Weights of a small mixture-of-experts language model, trained from scratch on English Wikipedia.
Size: 9 layers, width 512, vocabulary 14453, 153M parameters.
Training: a variant of Adam for the experts, 1075M tokens, 9200 steps.
Below are experts of layer 6 (counted from 0) of a mixture-of-experts language model. Rows are named router (the router's row for the expert), up (a neuron's input weights, with its number) and show model dimensions 0-127. Each number is 500 + 40 x the weight over its row's rms, rounded and kept within 0 to 999. Numbers have three digits each.
Before each expert's rows: a language model's description of what the expert responds to. This comes from a sample of Wikipedia text that the model never trained on.

# expert 39
What it handles: Capitalized word-initial pieces. Opening capital letter or first piece of a capitalized word or name after a quote, bracket, hyphen or line start, e.g. M-ountain, B-RT, Ch-ico.
router:506499506486587545467509419443493495502520524478524553480535488564448522479509537472552455483563492484524493532441531552494438467500467555525506521481505474483517507497539431474506432542514521443463522548431508507415510494405503473544440516428502554546505570484540427386544542557471510425537482578503508448599516501510542500541500454448483455492477506460529469544515533487534553563467
up0:531479521474452501470460492515513498509586551517521538480517549485492490526478462500557504476544481505431511530499494512466493532536504465498445406492510465405481551474492468419495522503522563584474521462490511476502571497490490532491513489554497549495482502522451425471509528503565451489504555530545463463455482468480467537557374554468472528522493469495529513564475527449418438503431
up1:474431500503468461481496476513554483523524450547480521516472392531463523460488509508485574514469419472511493499482471477529484430498452488509469486479475543510558542539534516502549501515499569510545516526483521556507477489462546547576493493420501529494490541514543473468519538485449493465521525486428521539526439493493548436509564536542569522450520594542460461470425484474445474482521

# expert 33
What it handles: Proper-name final words. Last word of institution, country or place names after "of the", such as Islands, Cyprus, Affairs, Representatives, Congress, taxon endings -idae.
router:546501541495526548474509488423469458554525542514439523500465532563466486444515560477529523444517511524474490508487501536510476527448419604510567516521518511504480520484522444483536497517498554413484462547474519476483472456454470507506454535434493537506499551484636472393534612566416499488440409488528479488596499454540556505525521498466508512529418553437597449517544588466562596572518
up0:468467530401470492465459489489506508490545535527455492461472497547476478545490478529505431570548501458465456514553380514502525530545468517447496492514558499465539545514452467472490562491506554586416485478482551491499539543450418539526468492501515458519505523529514418463488573513528458496520533511584522526506469459441520525476429493451512579532520415529577519495463535504427492514395
up1:457460496505493457494467453487578463509537494559435496590557413555473523480452511552504518495440472487497458472512520476490476430505534516485480507484446463500545576501550505496531505529557531507504465538449493570509512433465512520552476537429476480512550590480529509457509558523469439483505536518501526548569522524537571462520533513577508510450498564561513465440423456488389473452497

# expert 1
What it handles: Sentence ends, table numbers. Sentence-final periods and line breaks in biographies, plus numbers in sports statistics table cells after a row break, such as 14, 32.
router:451506492468568510495500467524534456480484513534492512528551547509423521511502506494448469426556448515563526502504513557516447458474491541468568549500547516518504504566556450487473541470491609481469497515462466510376532507503496509466492474457548586508473513459524527459474521529506456423509485480505473452591532511510544506598513492495481509518540463525498423521489500467495557488474
up0:583441471477470506530531481484480503520561551489483509488496508536499468596465462579496471543559535441472451535525419484474512523552451528461446477528493491491535580472517380440445535524495551590449533489434509464497586604522465579462516493534473548533441507512484483474507532474578450517495561534509482429487460473493503504553435488527551586556513470491505477528479485469468477498419
up1:554433502534515543507524443551564476511463512520507528536564430529526506504456509529506556463441507488438487467575525456517481452518515443482521540489499453457521593477542506524501519491507568529500485558531469517510469480437506491503483500447503541539506539513463473437552555518468538487523534471472518575544444548517524454493530508571519562488507534520502486482428501510434453466571

# expert 61
What it handles: Sports table cells. Pipes, row breaks and country codes in sports results tables, such as GER, ESP, USA, MF, plus give/giving.
router:520527494522560498486551501464490520529503535505474514471470460575403473509526513467439521529533492498507429512478537478464431490494457531526559530500452518471524516447537431474497497559431533402480546513506516464472448484457488477491414510457470516515512569390489478462535552531409501428485422499508497435581510512495545545578551435492490472578473532470554452499521533430546497560439
up0:549489468473451513507485438498528482508571526508460473466522533484467497558503484498536440556505495474452490561577504501499451541539509520468451470468548543513532509515497415481459522494536545548449540538476511447526574576465474585438479468488458546498500506507520446500494532423504355527466561588509527477449509487456543499555428524504604510485515509510535536548471493442439558501462
up1:483443520539474494537502500489585478464506517550448573536560418540455522410417511470524540511488487531495493488468498482461474433472482466485503501488461541503512551533537533517555483550527577474524464551475519522536544471475518534565491504491439550457500519471450483491472506516469426499517524495443511525533477547500555488544539494601559478532497601509485475464428486474458430426537

# expert 7
What it handles: Headings and article descriptors. Heading markers, table separators, taxonomy infobox terms and short descriptive subtitles after a title, such as Species, Angiosperms, films, districts.
router:501484542519567501491498442512475488511536523468488534488450462587428497483580550482506494445523536574529518509435500525485451504441431541538534508569473487447470559441538445472510502520499515470520503519465526536451544479444420494540484524471524551555593509502523421459506544533443463479469427537487463471530522525489550536553520441462517479553501489491575475540511551494552559542466
up0:486518506485446465541453461522490535512544498495514462442501545558464492558539459576525460545514517477421489537563434500458507547561459511443456425556503538447561585489462457410485575498494518522441499501486487494519541533525482570508477515529452512567434485532468446463567504497515432449506564583555471509481421504469569518504455537478508522521589500481544479558476464480455447453506
up1:518453511528454484509487465493550504498487469539474514517518385502476521485505562554517521479443433515533465484480550481491532459487451510529445463480459466474556542517543555506507500499594526503512471507424485521573534462436524535507444543435463483471514521537484456441503466510483472478513578556448556530508495522551550475510474520577533490451514503580487476478441453488435453500577

# expert 62
What it handles: List commas. Commas, and nouns just before them, separating items in lists and clauses, such as "frieze, brackets", "soccer, track & field, tennis".
router:520548535566563547472564420519490476577512510498479532457508493538483497485538602483544481479551518519552459464482512502449378503478476528509535563518491456446479532537538457485452455550475552428475481547487555485481524527472436533497424498405525558462506526473535464442543573539433464461456427494524526449570505514536547490569532454461478444565533515501546485611511522489515548598484
up0:512483482426447509554445436506513531512544507521443543521461511533469484529497525511492480504556538434440438515529481475478480545592527451445469454543529528470508583499516440482480518489539510619439565478509484457550528591453415606478466467525510488509449503524495493470590545479544439500479531469540505480503515507496505512526396551489502593575569491501530504567468555468462465492436
up1:542499533514473458506510494507538458471461499556464537521516461542452544509445476514457529477490465443493413462528531472492501419487441487452463505502471410468517510498492554430550506488539536485503461524470459580477484506449569585540464475434480477516520587465522522454568525526484511488500516484474553543538472502496520435486558477597511514463546580529511446459416488456461465487571

# expert 16
What it handles: List and table separators. Table pipes, list dashes, semicolons and commas separating entries, especially in football squad tables (GK, DF, MF) and country codes like ENG, USA, TUR.
router:500478559478540471504534413480461477506514485510476556466542537574426486485521555474508504469543472530548508521493525553503428467464403586524506590531502515479481522516505466475455513507475563432500522555463527446429514434499411494488465468485505520477517540459514440497519489525429514440513413574533444466494487496489542564577529491497499440559541524490541519543488513464496541562515
up0:546475483481428457515471426506486516437544521540526466495491520537444541533476506499464436497482521433499497522487429474491481511544515441473470488502526505557463534518523410446444574524537535594460527500459468491488563580471411526448506440518507504571502487513476414498528506481508418517485514548555526509460535479497513470465443498473487577505531462465529519566487466509495470516418
up1:491433465521515441547507416514559473529508441590505524493506455566454557458477495529458518525459434469478460484523475487502507438522446509448496508495472497493519516503496544499574517532540503508496467506484489503527523510496559553520460519452469537495512582502535482491531513522479435458467479481477515557537472519505526478418519543574595508485527581515466453520420476510435447461501

# expert 54
What it handles: Spatial particles, ranges. Particles and prepositions like out, off, around, between, back, down after verbs, plus en dashes and hyphens in number ranges.
router:517545548557577519504518430491476494508543482471491527496488509605473552486553552459463455416556508486567478465472485496483477483441463518493548545496522460458471531487540448496444445549460548446499509554440524472520530544455457495527435497470502534517547501472544447437475526571433499482525397512465503399572471471527580509564563438446439442580450506456574479579539544447503584529470
up0:523440505417472489508484451473517501504568523502503475493534512580514491591517447464527476519500513455481515491547456490447521477552471481405443482537546560473506565476458412497431548542540529619465568475470453440468644607486483534445423508515457484442429511501466458481508508425561405486515519535568486566446501472409466543556451472500508509577490456547511508546469515506480494484501
up1:527443490507469451534503488505552454526503438567504539477478439513465524486490499518471530433475458488479444521484509463493486387458473547504462488521463432497511511501527543475560539507574523494511508555438461533493499511416505549474478500398500492497554525464525487466543538532472478543505508451495529554566495495526589484516534486557500509507523582524474451501425479468448426463576

# expert 27
What it handles: Main verbs after subjects. Main verb right after its subject, especially had, has, have, received, won, contains, as in "Robinson had attended".
router:537461536492553442484550527502504479476492564471438541512476500514395486443569529561505503460527537492488486482530502493512512539480504575498496545540514545546491525432593450439538495508469572466515509459473546488508587427450505462461485548413521532487494562447570442505507568477422515505498484555511464401540513520549571524514562480490476483510496541459573530579502522486456582594498
up0:519435497432495539525470352526482497520558525520514515485445483532486497554534432522459471507562501482454475484592367481420495516582489466441479499506508533546507531462567422438482554567546539555477598511489549489543559555511442517446522437491454537508473554473509459504510504463566419441501571522499527551551473587520568550541444525523481545519502450508499512535468579485472480534457
up1:557456494501517479545536561554580437523478536568432538522474463530510493453399503543468544527452459486493481538500491456483503457463540486475492493516492427499500606539546550454537498486551520547522485522440525569554496493449515535549474525464509529473479564513510502433522547489493427499539483525440528541523467515530483417545550489642561511436531490523480468507429488438449458520605

# expert 51
What it handles: Mid-word odd pieces. Short interior word pieces, accented letters and symbols in foreign names and rare words, such as ön in Königsberg, &, ux in juxtaposing.
router:514472518471556485524499417489551459437493472541420531540527492423455533419473553522533412428589497510462489546459486556495490472527511522491493502485499495517498522565596411490499438536505562486503504531476436537382485449438537542457446531420511489475482565549503441404503496525520504491476501513535494419571471521458539550467506496502487485525514522534552564529446555504513604543553
up0:519458450479426517516395478478478515480560546516414497464511564550510473594452472546467444458581536493447529542528496468480500526567549444478478458493509557486462544546507448425518529516523563577446524483493460423529578520460395551478521485543485493570505497523545460484506549542523430527476587531531470427490517478508537523522431518487549550533519510533512490525472514499503449490475
up1:505432429511472473513549465514562443467529446563494545539556427516415503468451530498482542479468450540467453534545508468480514393499431491499479513518460447475560581558542492501551513515532560518527483532463490537486517491448467525551470510460521485497500552475548450479545539542479463500550516448484560561531481479530589409512515508595485482473525529550506445472417580473397485458559

# expert 56
What it handles: Temporal and causal connectives. Prepositions and conjunctions opening a clause or phrase mid-sentence, such as until, after, during, over, due, so, before.
router:522539503533557531447503419506506533551528485469474537414486507571465486506522560483472450459567531512541477447498523522489421489432437580505541523516512495440495523470533484468480478505473517429484498533490515476488474502434451484521453478450524547492507545489528455443499550589449478454495427532468505483560505503520592501560575477415440424589465480472517440592556539466534545533467
up0:491493469451423519514460446541542514485569504522510474472558491639520519558548482574542439535542519449493492478558492477485464528561477494445536483543521571497478573503476435464414558481548515609408519519475481502535533594498534580512480477535515473490444530490481452493542496514550391477502538579568473535440473479475547493530438520451525557586534437517555512543454503474450464531465
up1:522406539554511478494487461474558463486485465555494525575513393524478528467473474561552520514474416513471455514489527463456499465500472541513448485454440466526549572473561505480509531522551518485512503500455431554493491422446589510559483532387482542538536541503560464465522538512511469523504548487490572558485507522463567473515544524533521494477496537505563467493406525451401467472571

# expert 3
What it handles: List and table row breaks. Line breaks, pipes, dashes and semicolons that start or separate rows in tables, bullet lists and taxonomy infoboxes, e.g. Animalia, Insecta.
router:521541519509562528493561423489457539529573477482452557510451506577441511434509536445497469490549518532550464487487508479494433482461448538516491571483504475461503505467588488497465483538464526447493489502462539491479509522452479447500408550459461536481491551459528450441494566543417520458487401530473502471529483508548524580529555469448481469573455513453534455550542548472574542509500
up0:511488481473454513510457443506495488480564527517467502523445536552470481560508416527474432558535502540476473473579442470477510547540509462496498463508538495465510533483500425490473546468498542624417464539442449460485596532506444593479467497564521487503452469508481486485474491452560428517489571567517538487495469512422468514485428476561563526519532469523492528580473530466444466451502
up1:507463523546463511507473466503526512490479461553495540535468402536486516479455496532515522496410418505487494447498467457505527392507452516511489506470492472510568499510552564517546520532592519493524452529474470520489481501457523521523489528452472497481514602445513498483518510535487478475510517529477558507502504562491530499519548532647561527458535550520481501474423473504420423499577

# expert 57
What it handles: Verbs of action and attitude. Verb stems and inflections like -ed, -ing, -es in narrative prose, especially wanted, refused, attended, likes, after he, to, not.
router:550498528530588558434544454471494543501503543458415588478470519570460520481546529430438478414552489536538449457515516492457457515500489557478520541538505499465519486460573472457447444512433529450486518583516604468466524514451444479492414520467518556522522567464575459450513541552409498499500417513481436430548483560505536532563538448430499415545494533437571469558525514459515583497530
up0:496435469394408555503450435501534512510533552510481505515488547509462524579516462502491420508524572463430558513501437508425474516564474453441436466498528554506477529458507418453465527499528510590485516521452515473512545566457481541500491497490465485512497563484456461487489538467519400485531563504526510467533508496489495528538423508528562567553525469449487465538471509484440451457525
up1:519490463543520454509526501524542461496478421554488518507518406530470546492505565550516510487456425498485450462514500484453486410518447457452499527516472470466579551514541540456526506491537523513494505522409480570497463456432484553499547508419524485478500558502524487455560496507496491497525499498490523518516503497569544471492507529582530511486562556563486486479408489493432494461540

# expert 17
What it handles: At and score-row pipes. The word at and its kin (attended, reach, voyage), plus the pipe before the final total in sports score tables.
router:547491553511563466472563465485524532510551497454432553478490509515435489448539522463503484466548471513527480522512443484473478488453431588511503557465476527468505543548555444459472490526488507447429475529468585452501496475475461491521433536497485534558495571487540474464545564519428518446496449551480516473521502523513558493516579391472462477576444529445535460585525580446480564513494
up0:492490478459494514551456452498479514476547524494539444513547580501424456529484454498500468504542466419391484551553472469474504565546442488446457447493558490476522508497425452450451545513520535594482560475469507498458625550519456507509458440457482522504436541489543442491527498484536390499514551561507441480515433544482547491548473529486491539470517479477502518548487578507482471483483
up1:542471491505462474497534455514537452495520514563464575524480470533471533447445537494497539480447462505482490515488492502549502433500464525457473571507456436472574559546552509453503498507521555471545474567460479542500506466420531554544523540433533495492523565479550497468543533477470502455530531519504532468524521500502523455502540512594531520483510571548493477482409493498401443434555

# expert 20
What it handles: Organizational action verbs. Past-tense verbs and organization-name words in institutional or corporate prose, such as acquired, announced, signed, wrote, Foundation, Press, Ltd.
router:547511527496563533411517474493489500481508562501447501517483526548463520457546568492444484448520485543512552464473473489443486501436470541570462515563512537468542520459534480521557468523446548488510502539503474468461522472474453538497474531445504545506519524473560481413543599518468472427514428562491475495550540553537552531528546385447516446525485574497532457547546519448534553519436
up0:516472506414393502516488421508489515512577562499537465524521487601576504560537470532522473498527501427415540536538465499451456525543482503449503432505514501525501528453494436436486526504485521599434527494448476468523582520484525540510500455521479486466449523498499474458555523462549423504492536497549477484466461509458590508547375491481553563505546452454511521524492502488505481515440
up1:502486516529480474485497487463568467463564482556485523584479432518454535494441514567509531511447419509490472488509497468505465437463472495491459500494429468489521564517534496488523510519533537488530515461396496544501473469452536541540480498457477491486536550475562513461499509489479460496509524481469588530489468546546587447542535502571596479430493560556467463475436467560425482477532

# expert 21
What it handles: Table header cells. Column-header words and pipes in Wikipedia tables, especially sports and election results, such as Title, Name, Pts, Pos, Notes.
router:516546541484533513483527453491463550570520536481459570500551508512450466519548555480435481435514483522491443486455540515415473476450442546540518515518504469459472491492549507468435485511483515470453532542482536538482512521461468505480445522438494548495515540474512463437503565549492498456517380557452496491549459504505530535541485479417464470569459528518555498523517541474526567529483
up0:550515509433499546508438448517480507504543567499536529483508555549425487584459441539487432537563549466394497505568479460511505549539499490462463452502534481506568533506495426453482527548511533582460531474480496470580548591505450524459419493511517462503384494499456458523543506460566457507481548536493452527480502422498501505529432528469511542516529446494517524541476572465487474510471
up1:478467511506460460499540465498531475520511452562485560524472460497434550504390526535504525477458389440496447506431488492512531423506495469454485460514442484486556519555559527494462518535538595549532452466447505582499493503441521541533479529400455529467500581523548447449505524479495481468548494565486530471525457478508513465506538495574530549464494501573475482513435488475394490498483

# expert 38
What it handles: Abbreviations, stats, auxiliaries. Short capitals and codes in sports and data listings (W, DOV, NM_), score numbers, and auxiliaries "was", "been" after a subject.
router:541521554516569540486549462483485539526540512491509525465459530543424490497496581493487495466514521568505466462474501497482428503442465545484552538558480477449492548489581460455481448553488555411458472528483566477458512474469411478448460489448502546434548534457553441436467572564453491463493432548511507478559518487558548537569568488430478460579458506481578498562535533456532543538479
up0:530453490425439503547407426471509497518543498496464470514490499525478495538517469469526448520540553456464455520586464443488485556531485463486462415479503498451483575433499436494508520500563525619422532481555517485479590536468446583408479496506506539537502498505481495472471571469564436519498523511560477525479467503462512525484429539485508537507510495537559492531459581463475506526460
up1:517417504541467467458498478464549511486498477559467525522461386498537492446470528502510530472437462504510491492517504481494533443465447503556514443522515462514541535523489536517634484516531540495533483510509491528513557493464536525532509516412517461497510598494544465463483540483498417488562535511483545536552461510499551463520503535549533509468551556484567462499413517524409499473546

# expert 46
What it handles: Openings, closures, status changes. Words about things being new, opened, closed, demolished, retired or resigned, plus commas, dashes and line breaks in infobox-style building and location lists.
router:578475547508523512471520469500498537551548510504480508474438525512496510466508530442499456437576509561486500491472502496511439513487464535524501559523490482519498521473563493473483486542475529448538503547466542511453522452448490464514459522455549491502515500505561493457527536534439484481492448521499473426578493575504535534547520446478480458571526517496551485566526547450511537599486
up0:552488438466455525515442446484488508503563536484493509481463546528438493523490450523511496543609478511453514517518423509508465489607457491498474459511476483509485489513452454463449518526508532622391502476435515468493590568525433575459507454533464487495426516491538480471491563503554465477463568567573506466450498496457509479494401535473522530507532455469496547550474544449464440537464
up1:540448488556453487549498486526586490536482440575454586533513445554442546467446544492532521466488436489503436462489450447439535423505491485566469439518468446476504534489515536446563465492563560524520465518454478535525497489472527567544491504477455519501583509458490489486498500469519451501579466494507524473532500485520518479520511596565571515449533527566517494462427482471430410493557

# expert 59
What it handles: Sentence-start name pieces. Capitalised first pieces of words at sentence or line starts, often surnames resuming a biography, like H-all, Vill-ar, K-eough, She.
router:527496508499558513495515479427489529547547514489469532510509480567439532504516515508497490418505478503540515519486543551456444439481467582514515559560453520484556493430553472449506461512533543435495573538443518508463493495484461449527493542450486550521494516461540501398517505580460501480523448544526467457557516525531523484528522487466526482526489498463510425532524465502592584516485
up0:554519515467479523468503428491507524427549518515533484449520498491485520594486520461506430472584491484448472475522462488461477534559504475477481477524507506409550518456496479440480511498479535612430545516470468426497594523494457531431510478532474580512479484506483444465478528447549428507487581600554530511503468456506485489503457521522536557540471497553534478509481528466442502524458
up1:505449492534486455505511539528581473517489435572456528538522452501490509447453545544446525529436470455474478501485484458496508417481439523483449450456483489481535521488484536445536512523508525516534442528539469581543508498482496555599480525416487496471505565487515471455532543523494478498514513488452537535561480583542535478519552522559486474460521569530466500482419521517435447484570

# expert 35
What it handles: Adjective suffix pieces. Closing pieces of adjectives, such as -ical, -ic, -ive, -ary, -able, and -based or -language compounds: philosoph-ical, aerob-ic, bis-exual.
router:551517515530567524454558461484502480479561523522445525518514508558415541434526578495450519488569535511488480512489514515458465518482478562513491518522520517472492496516545506478559513523449569445469462511440507502441507499478474486492421549447496569545515550516544457428505562554440525470514456487524445493527508478483521479524477458447505459564488576496552470598507562512489632555511
up0:495482495449427508466488422536539484490528522511519460545531490511497526545512513510535459565577504428479526528547466501476461561597554509491513493513513577461464513496465418451491566516521541570457499497489533483574546609530409540483467484480460560496428522497485466505501535430574446477465570517578486547500500484422497470483454497521556526528540481473571474551473488522381541468483
up1:523511451500508501521518485521566474481470470567480557505497433540515509518450493531510513490468461469460450478496496419482493447506452505445474525534445497503565545504580515458532513522516529530497473571449474556482494485469563556539469533438484475515456605490526506464558502506486511531481510509495515563521485526516512466517551526584528469462539538539434457483431491505466468482556

# expert 43
What it handles: Copula verbs, citation names. Forms of be and linking verbs like is, was, became, remained, plus commas and given names in bibliography author entries.
router:513541555523557513479561428433486498523532502485466602534514468529473493506494563477457452477525515542517442529451525505450429512463448576552483565526536499498494547537556480458543488535437535440496493556499549506443513522449462432476478531458540521507556531471561433464467539540430477482486428533522530448541488502518562497552575435427494544562451540484550511516516523464543605525506
up0:475487483501439487501493401522500494533531544542533492446466504531450472574487453524512451470561465519453461537588476451449493522558540467479525481469527520501539547484483458481475545496565520596490555544485528484530542544457394509456422509487457527489510484493490472510504524455561421485512533555542547498491520496443535539522399528502550591522543442478512515547460495451466490507486
up1:496501537513426498522523437512572420515502459564463548517491377519469500489486467456457545515463437521456479460523488469440461441481492497451470523480466497493582529530447516481523497511523569491514463533445497546532444493447504520543470513406475548469478573487474505463529507476442494470502496546475524568544492561509512452464554535597544507464530563541487484447417459511465415512555

# expert 6
What it handles: Sentence-ending periods. Periods ending sentences, including )., "., %., plus prepositions like for, on, in after nouns in biographies and sports careers.
router:510514536517534526477523471469502441532542503520505527513492566578419529488529535504493455407515528522533456505522552482488473494447443520501513518517461491508486491557563423512499480459503536470451530530459471483471543498502469514486445536449526541485518547398575462481461556486490529471505397560472511454536549495508527546521548480450531556547427549464520420573515578482530580480510
up0:575500532411437518535437450438498510526556514504436543530476546525424486533486471491534459475589541459490454576576403463461510483587479500479505399522461451502487510485448461492411499507515543557443550477468500481520569534498483581496473437504459515478487530524528471489525522456547405540572539536527472449479443452443536552523459523481511609511500455499516517511473508477470440529477
up1:478428552463477469500538518462516473508460506545481453515505414566483502511420507550464526523428434487488452547537513438471486431481493497494474430503443422514550523546525541476540501514548565535480450485416495541448470473492557534508493539411493511502454586492515422481535516466482490490506519539484531492538554471493496452511502496557547520435513511522489473477432428504358470442526

# expert 11
What it handles: Mid-word noun pieces. First or middle pieces of nouns and names after a/the, such as dr-agon, pl-aque, -yard, Brown-s, often in sports and place text.
router:561532509566541502493573481482506525576559490504474513490483504578457519498499562456481492453574493509547490477521481470472434447487468520551499541479483486467509512459512492486500478494491539447504464510483496488434522524490479452475447546424492546513487530493567455405525547571434494480499420527514507473560513496539538506565496489448508413595515518466521474505500557472565567525526
up0:549470471450456518466484377504521516535546518517483495463533524527499506582481472527537464509561475490430484532560462475488472531584513506445481469513498513445462497446448435395443540508534532555452513542450494469505563547504435559469436472520524500495411528426477502485447551442540466501517565579546471529505448451444560509497408503495551461557520471500529535594470551531398475518418
up1:526452481507464491514508463556558503472481474565480521520508439533465509485424477509471513504462415434479436502543524469479512454466430490454503539523485418476543525488533518474514496485517509481527468531444466551532484497468571525562493471437467478511503551459526515481547509507501489488496536471493550534536480564511548483533567485566483531460521570562512431521422473526457479463594

# expert 4
What it handles: Causative and telling verbs. Verbs that pass something to an object, mostly after to, and, which, he, such as allows, tells, gave, helped, causing; also clause-splitting commas.
router:473480543557541561514513458515510523527527575507426563536504503592450504480541477507436465518524497493495463470447520506462431501531473580528469504544472517486505501463542480486476445502444517459498525505457500470459528489470453528448418577481479493472543565469521497463517584530363494473494406533472529426573563556493545499542551466465468448531474494504555489510501528462562551537463
up0:543509507455437481513494366552495477522549534499498502434503498573482485562495470483523450476504506449447542528474461484452476506538476535451502497449448471495463504455505413484487566490588539589471520489409475463502554552498476595475486472487533484412495547471469451521514554467568428508527522525500489493492491521501498534566459487522479616558552430514467482529466529446474487530477
up1:530476513551470452466507513560544467498562492583495568553476395548474528476516511497473470518406430512478428492492480456487578457475438499505429502513503451500548520494518500471532499476538542570514464540452504518528487493437572503516505504419472514514528555518500501476539557536514478475464523483450512514504414523510554445508522492555520513417528542507534452498418496501431429443565

# expert 15
What it handles: Surname first pieces. First word piece of a person's surname or name particle after a given name, such as Singh, von, Mc, "Har" in Harmon.
router:549533539500590492487544435534478479544552546509430549490467499572424494492517571448489452460559517543590474445480528487506417474441405557508534542527474538479494537494524453451498476574440543425451515562499519453481503502466458465451453510446479544511555550474564439451497579551453528481496421532486475469559478497511549524551552466444529425570461512495532477582540550498522539532506
up0:487444481496486500535456430533488505512530462498460499464422525552489448580513446505554528539549515422476497528555413504499416484559487487503494425575504435449513530476449484464473538479514527573409545498501519484483563490493422579487480506532493497463493548566466394483519547504528436533536583587518483513529471443506509516506475568497555586500563455550498510553468469457432462514482
up1:509476546499530466513493500538619471548492526558474528573530407526446521480467524523485552478530493471497480476526495467491437444487475492462484516477427498483567564516513510525565494532469537496520481549495477553525543487496467511485473581427486519472496562488505484457533523529487491510533539535462526513570470537519558415529556500540595541460501572528493487417427498452430484464562

# expert 13
What it handles: Paragraph-ending line breaks. Line breaks right after a sentence-ending period before a new paragraph or heading, plus genre nouns like comedy, drama, documentary.
router:554529555575572544461594456464509497549533530503465520465498503562460530492531546472473505437503531573556480513463515493466444492426505549506477555532527471462513498462605452457504465553471504417489498532471510447477483501472433482487451532434483599512540556432553418442495548537453487451458416531458525472565511487535522546534543442462462476574485552484559456571541545506489550541502
up0:515475487450459531492494415521502516500604570501449484502533530496486488594508499508509477545533513489456496509531441444427522502573504519498451435526512483432485560428454448450467509523521547587488543502490500483544563578482423591439458482541521554505401526492482455494503500446619485491490551503515413471509476457509499515570441526534537579475549463475536462545495485490429474512412
up1:503469552528514495516504505527559473535488515548461529538504434580471515464415526559527523460466456530507454525488502482453479391549470519500463466500495436515548573503506539497522509528525536517514471468470517587505522481482569506548477519411491526521467582501535501456550527478491509512533497505496495520542470553546539479528529495547527508431538578500503442453429518454385433437553

# expert 44
What it handles: Wiki section headings. The === and == markers and heading words in Wikipedia section titles, such as Early life, Biography, Reception, Death.
router:535534555554528570444559437446480486520552568512485521489504521574472526468496523443547465488538478568494506454535510504510440460504443565519545507546540462489483557453514440439492497512462539437482468550483536513485471488448459494509429513464492550493506570484510443414503547538434455491509387496561523505575504506533524494540540464450471455586523536472496483539541589466535558529517
up0:498503452469462531511470473551503509486520526518495540463458550546462485566504480472539475568527485484448477480580442490453481530553555474463478506513499550534509590529477455529470515488523568601434510496543510469499516559443424541443412505559458566492487516546504459475522508501542459470515544539533575511512490471480491503494425504453497524453511506472551503515468546493476426472435
up1:539498503501470495510493501481549458448504484533469552524520446517475541473437517493507531497478447499491421460488539454487504406464477498458477513500480427481514533548582527503494503519523568506537437525419501544515485491469517541517480507417505486485540532507518512464534501493457496508527528509453543541492461481533581426523535486616469484440490555585492445426436498448432457505571

# expert 50
What it handles: Such/as modifiers, taxonomy. The words "such", "well", "other", "Later", "Prior" and adjective suffixes -ic, -al, plus taxobox terms like Kingdom: Animalia.
router:523523524529615533440524467460474493537557523504481591473499491530460498480520534469456460442564515500508456493441522489499442512471444536523518482552483501471520540506576485444511445534457512452489500577514528473478492491449479435506427488436495605511498510486558434430482542571411510445496429516491526441548531521479568538533519486457468422602497526451544440582513525454517540512500
up0:557427452485412478469495438518493507505534526497559499474485510561490518548471481479522485491565481536442533481511408467478487471612507465481445482537490477448494513444528408470430539499508510607461524489465482489486579578486460532489479460479464477490397513536462469527553510486605458510498539573545505519490503517487507540518385489472483537536526453507498507571482522448509486550469
up1:549483515578461460505488486508554457449502515550431546575513424528436535442432512468483532508479402517525454498499485441454461421486480484454500529501448452473577557462533549498599522491486495480498485536471495564535507507495543582547476518439509496510532527488541474481531506441495483517527513524462586531518431530495514469487537441545583488490518557513521447409428469495400477489565

# expert 9
What it handles: Paragraph and heading starts. Line breaks and == heading markers that open new sections or paragraphs, plus modal verbs and "as" (could, may, As).
router:558520512575523536452551453508474496526556532516471554412520558535461470449530520453481466463551485534505460500499546526420464459431496582518487525532513518522493490463534477432497464566492559463466496565471532469489518519457457463469470536460513565476548533473534467443488551552413493485514416580506507500528502482500618490553528471426494499549477481488537431533535525503477524497512
up0:504488491511465513527452475562535468498559555523525459487530506504444491521517462520519527542585473479453510527530472457440504531579498483458471490476500508497479481469470423505493576549529519613468577511469504488482556509452398542409470486540523526498443498508488462508517519437542455499474565566555494522511504519435492474489449507519537547493550488470561462545463496485467453501459
up1:495500532538498456502505473525538484495497506539488540530459451569393507481459532490500513497466466493499462468515513476522518426495467487441534490501459461485535641524537494509502515538644567441543469523487519500470477447478585506507433532433492447512532500501512505464510517513469534443477493521505545539468495478527583465519531441591558498437485547552519442460442537471410429458543

# expert 29
What it handles: Final pieces of names. Last pieces of proper names and titles, usually plural endings, such as Leaf-s, Glimps-es, Infogr-ames, Mighty Mach-ines, Rovers, Services.
router:560530510568572528469578457457451494526570531484458542499485505544469500451525562474481498454542511513530457500474546491462456515454433566523512550530461469480512490508531480444469464536524557428477506526494531477492507516480458498509444509468470557472503526488522453427494568566442488461468404538474499456568517521555557516559527458421483464571468494480578453537536516454555558542477
up0:497471496475468507526483415448521485530500529529495494460477503531501508614500486580493510503533502463444465524531455503456483536540496483448466453456496476449469512497482481465435554480573546599463506507513500462491597554465383580492466496538487511481422565508473459484499548468507461488472521576543474447500482516470513509538429489437525533522547459524496546520454560476433502594456
up1:494493542525510468502500492557547498467453456556444539534473421565491497458427524503500496474507438518477490463507450449476472418486473521474492498501429415504535501531546543460559509524586596516511450516484495553528491494450480565552452559432457530502490542523489462458520535506494495498519474566479484511540465542514506467536531523554537509464510559566490430480425490457448481451544

# expert 31
What it handles: Reporting and stance words. Reporting verbs and discourse openers in prose, such as According, stated, Despite, plus nouns like speculation, concerns, debate before that/about.
router:553507570540537547446552433502466476525570534492462540509534538561447511507573521500425466532545479502502494454498511505449477515457488569530480560500536491500485546546561461471504494534453530413466476535489528471484512493432444451511533508472507549520531552488528442439465574536446506438501458528467536463593485520554570484553542453433475465532479482473532464547530559467522595509498
up0:504524465526485484513484475532538509511500530498495499471446495525468476579547457542519483557589512421439548560501487478547491547575509512480494505480525568526461556452529454495498557557531571524500486559498481500485533509514387511483464506480445532480506538508518395492575541405528474485498557509553575508521452483404513507481411517541528541505512528425535500542472499453474487493474
up1:527472547506451482510489547524575483485448450547481489554497399549498510505485518527458511479477462489508513422512492485504488428517442482483520453436464484460527504472491546511580495515483557493518482563508516532555542509461523523547446543450467486467511554504489480449506470523442461514482535535444559520555522506524547440492550561593570502446538556525518496428425463534483421485526

# expert 32
What it handles: Hyphens in names, codes. Hyphens, dashes and minus signs inside compound names, scores, ISBNs and chemical codes, plus LaTeX symbols and CJK byte pieces.
router:552523517468574544464499438532491501488521513470436545518509500539444497482525536464444468501561525550504488535474528487462417474417441532484512550545485462495537559422588463462469524572501509444494550528486465480475516481458462497475403493464504542530520513469541450430528605549390500473552433504483514451580487544475549497544558434431499466555464514463576472580527544484503534567530
up0:552498563423435499504485460508500500508488481514491486496450566527479478529503442546523377508554516470476481558502425474491512467586469535432518453566511472456511495498494395420482530499532532563480546531522534514540544523441436553545469487510506493513500519536477469483505567465525435450510544618499511474543458461427470531477420483521538505508536465465537471557473516455399511529448
up1:528447468533451485522497503544559451534445533556484532532472442567473565526471510496485497468475478456489456505505487443479471434492438491460465507522449484484523550504556527472542524506483561531513521529463466560497515509475555538505456524443481498483505531497542511463555539519488518529505519475503538524529480530532538485527548512531499521461541571517495452495427431441423461480552